config.toml
balance_loss = 0.00126
optimizer = "muon_variant"
learning_rate = 0.0141
train_tokens = 618600000
Below are experts of layer 5 (counted from 0) of a mixture-of-experts language model. Rows are named router (the router's row for the expert), gate (a neuron's input weights, with its number), up (a neuron's input weights, with its number), down (a neuron's output weights, with its number) and show model dimensions 0-127. Each number is 128 + 32 x the weight over its row's rms, rounded and kept within 0 to 255. Numbers have three digits each.
After each expert's rows: "comes before" lists some tokens at least twice as common just after its tokens as in all text; "gets" lists some tokens that make up at least twice as much of what it gets as of all text. This comes from a sample of Wikipedia text that the model never trained on. Tokens count by the router's weight.

# expert 22
router:100059111102044103030051162118137093132087148135096181144113110124179116153131137163141121147168165161151090115174101167115099096171111192151079101179150157110099125120170182071116132133119157117136156179099106142120153152124082130090130128086118111141089158165138086104145114103135125141154108141051161170114148067132103087137185113141166148112138174123119130121144110128107174170142
gate0:163136122094092154147141173106147065117099159188100196115097129111128180113143128128129085103169117135162123147150110125192100124115069186103113088105100148124115119108191128105103145138135145124072157197127096101139168147108150080061166110146180091131082153187166111100163115139092157145139123153104170201157092131181126114102140111093085152083160133132118037083134154113089095129119
up0:138105123155161127185150084137168143096186138147106151070128161160174160170113145158136093171136129071131110152081207072123128154122144141157094155152159075091079111165134116107161129103149099151127134137208137134107115075145119089080045122157170107162136142158141115139146081181176132097091100079100111117157110151155166088089151073147067096165149112122142127136111089073125163098148
down0:082123169121170116110105109123077136132140167144101087095146143145157123077123151107187123143161137151132065134123188142100137148135172070155033095134106128043138146139156105163116138112146162095152127090134176151147185134105080143133172104078144121089142203096198074096090104132147118076144145130126102106148123142110096168162163168171135049150105098174114175114133111146095103143135
comes before: " and", " the", " which", " but", " a", " who"
gets: ",", " and", "),", "\",", ".,", ";"

# expert 86
router:133063104085055144119085103185147139150079096144071150143103095084150151156141100153160118140135158151144050172160065145110117112146114147154125127138142142137077116128144203140120089136123132137122085158158124120086145155100113087137112107106126119190109108127217126100167145120116125102141108128119174158121089154141101082145212117144134121141114166103160121109153027133120201136062
gate0:142109155165074153144130115179204162165109133119124157129068092088215071135155133093158129134107165094128096096076107133163077140148114119162156122128089123121102209137103167146095092138098141136102151108164116111114110155148167144116105152117076100160106151075181157095134168046069130128123185115141106125131106167158114124147150149145143141127053090094189134087156117118155184109106
up0:110134133086120122134155109075063124196095123155192109152149148133116179155087144144095150158121106145103132144159071074098124093158154108132106143141204097139092110124175064162129151085170105120152059120138109122171151098164149105157090153186096181114150102152056110170121107121167149170125135094045165072160138149112130147099099153149112127115137105091126190115168108110144087119176
down0:141122134178157095102127079094177096171149128086130145126106139100127179138128100158101150174167164108143074102101121136152112135144203124121166105121098150071099136159124127103104164050127165144104088115163154146116111139075090099114140143145138125121137097131107107103121184136141126130172061149136144154115151098155144155146119104125110093104164133123137120112255126117149074143087
comes before: " the", " a", " and", " been", " other", " p"
gets: " and", ",", " of", " with", " or", " a"

# expert 120
router:092062073082071121120081126218082124103119125083142081137107124124128136088152109187135104153104201156129153139196089130079114107116106134158153138172194158054147144117157168069127139135131151137086137188124096113167120120101113113135139102126153123155125122180159126104128147129099124112150087169099134153142148082143121088190147120116137093175108154086144105117165109111107142198050
gate1:132072125067116152100096132134081172127104157077131131133113077146124068114141163148169116141078158157133171135190168098208123130206051165109164148138141103094136104094148137097157134134180186125081092155105112131120096157074126137151091134129113159202114088164123160107118106122100140079174139127080188093105165196144116124146156138113130090146096140096140099133149143077145156140088
up1:139101149135127196097148184145098145138103129102218142169164155142118094096160145169142070138130112152085113135122184122151126171182144113158133114152189178171134105071194071091099095120079170115111094097174093110117082093110133141152087113118130116107149094125137143083051156143106131073106076122131167122191174133144108085152161114082104131165148140109146109177121102166130088113099
down1:146127138049133116170174191145121146150135173103084154132126074138130141177082100103120137141117095109099106114124127136137193172107102143066194094111097109114156142138116182122081144160166118149071149104121116191139120108056068178152102157087170177154104142112119117128174154119076158093079103145098132101117173137123163101128072149075120163110113079151154170172184127121114144128180
comes before: " of", ",", ".", " in", " was", ".\n\n"
gets: "s", "es", "ation", "ers", "ions", "ations"

# expert 79
router:154073115129053139106111113204125112124136130183082136135113086146124139108197144140162059090168172092171143183147092101104069094180086144132165111122118161082116130148156176122157068110141152114131087135101117158139134105110140161116128121084150099121115181199144104080180160122131078124116106119094117168120165105142067101129192110191091103177150145134162131147153107115114165128081
gate5:128083135134090102156098159154133173151160111159149103176158107167182119159180120101136092160132166108150151112136105074128103089180035130094164146154120117109116182163166121142170129094143151150080121128108092075139139074135120134142128090158106101120100132157144124150146153058085120177108118087069156150167179102128082111123129172080089170178095155090145096133112072139191188171117
up5:112148115151097085179138102086140116138168083141125146187127083190161167142110140163138104116154150116131145103181098053054151177131110140125141132123132083127101137194088141143162122089178155117121143176126196082127118119100139129062102098141118125156110128105128139116163161126141138207041077080134123172090156072132154100121115110158130073105173094103162131095160097069153143121151
down5:128142159046115111139088161135124149140081081132081141098128151177169115118094148107094165103150161188106070100061071190110214170120140164138095123133143118156180109111108159172077176111149111135112118098077173129161130081092135159172140118127172157130130113134121141184122090114078151158119087118125149115138106061132155167126163165086121182134109106096122153093083127124117141168188
comes before: " the", " ", " a", " his", " their", " this"
gets: " in", " on", " to", " at", " for", " In"

# expert 121
router:101053046096087166107114159133114093188139143157066161146082082120117152108130096101157091150130122109157121166112151181125044077118125117134092131153177154113089102105212136105144090115116164153116106141066103094148135094127094125153152131119149105160140115131161125126169121147128120112159119151057120122135145102113135068131130120142137075163135126144146084098204132139125175233130
gate1:151098143117114132072129067123073096148092104107108158154072125122175140116080104141108105150131100044142111116102145168146081091110144109110079144124176161137107115117186157123094117157093175170146092142132169155195114106164129157133106154123115173157111203141148156098155109158130104067178093118134101145162113088102200053128106154159127133113141149157137101167202112094143147063092
up1:099119130056121149144109167093099122133161102177089123134085133121112105136100155133143144146092113066109108112106157139118117068076069106099067176094117184111113124106146191153026131164116140093137110135124128134143189161096152130073180131120165155153093122169157138087176082126094147090157124078103136118148104115151164083145146167149129110149198166184112124146153172187109114144181
down1:177123135153144100135146175101144106153149122111123104132170146124116127138079059097080111139107152149062151109127186093133184151112099147116166106172155128096184197102166122083156093085195125124126125142093135193175087128104150147102139141106131117157161107130118123129140083146121134150114118146098151101020124149185131160101113058117089143131089064118054130114181120133163190154127
comes before: "==", "===", "The", "-", "|", "="
gets: ".\n\n", "==", "\n\n", "===", " |\n\n", " =\n\n"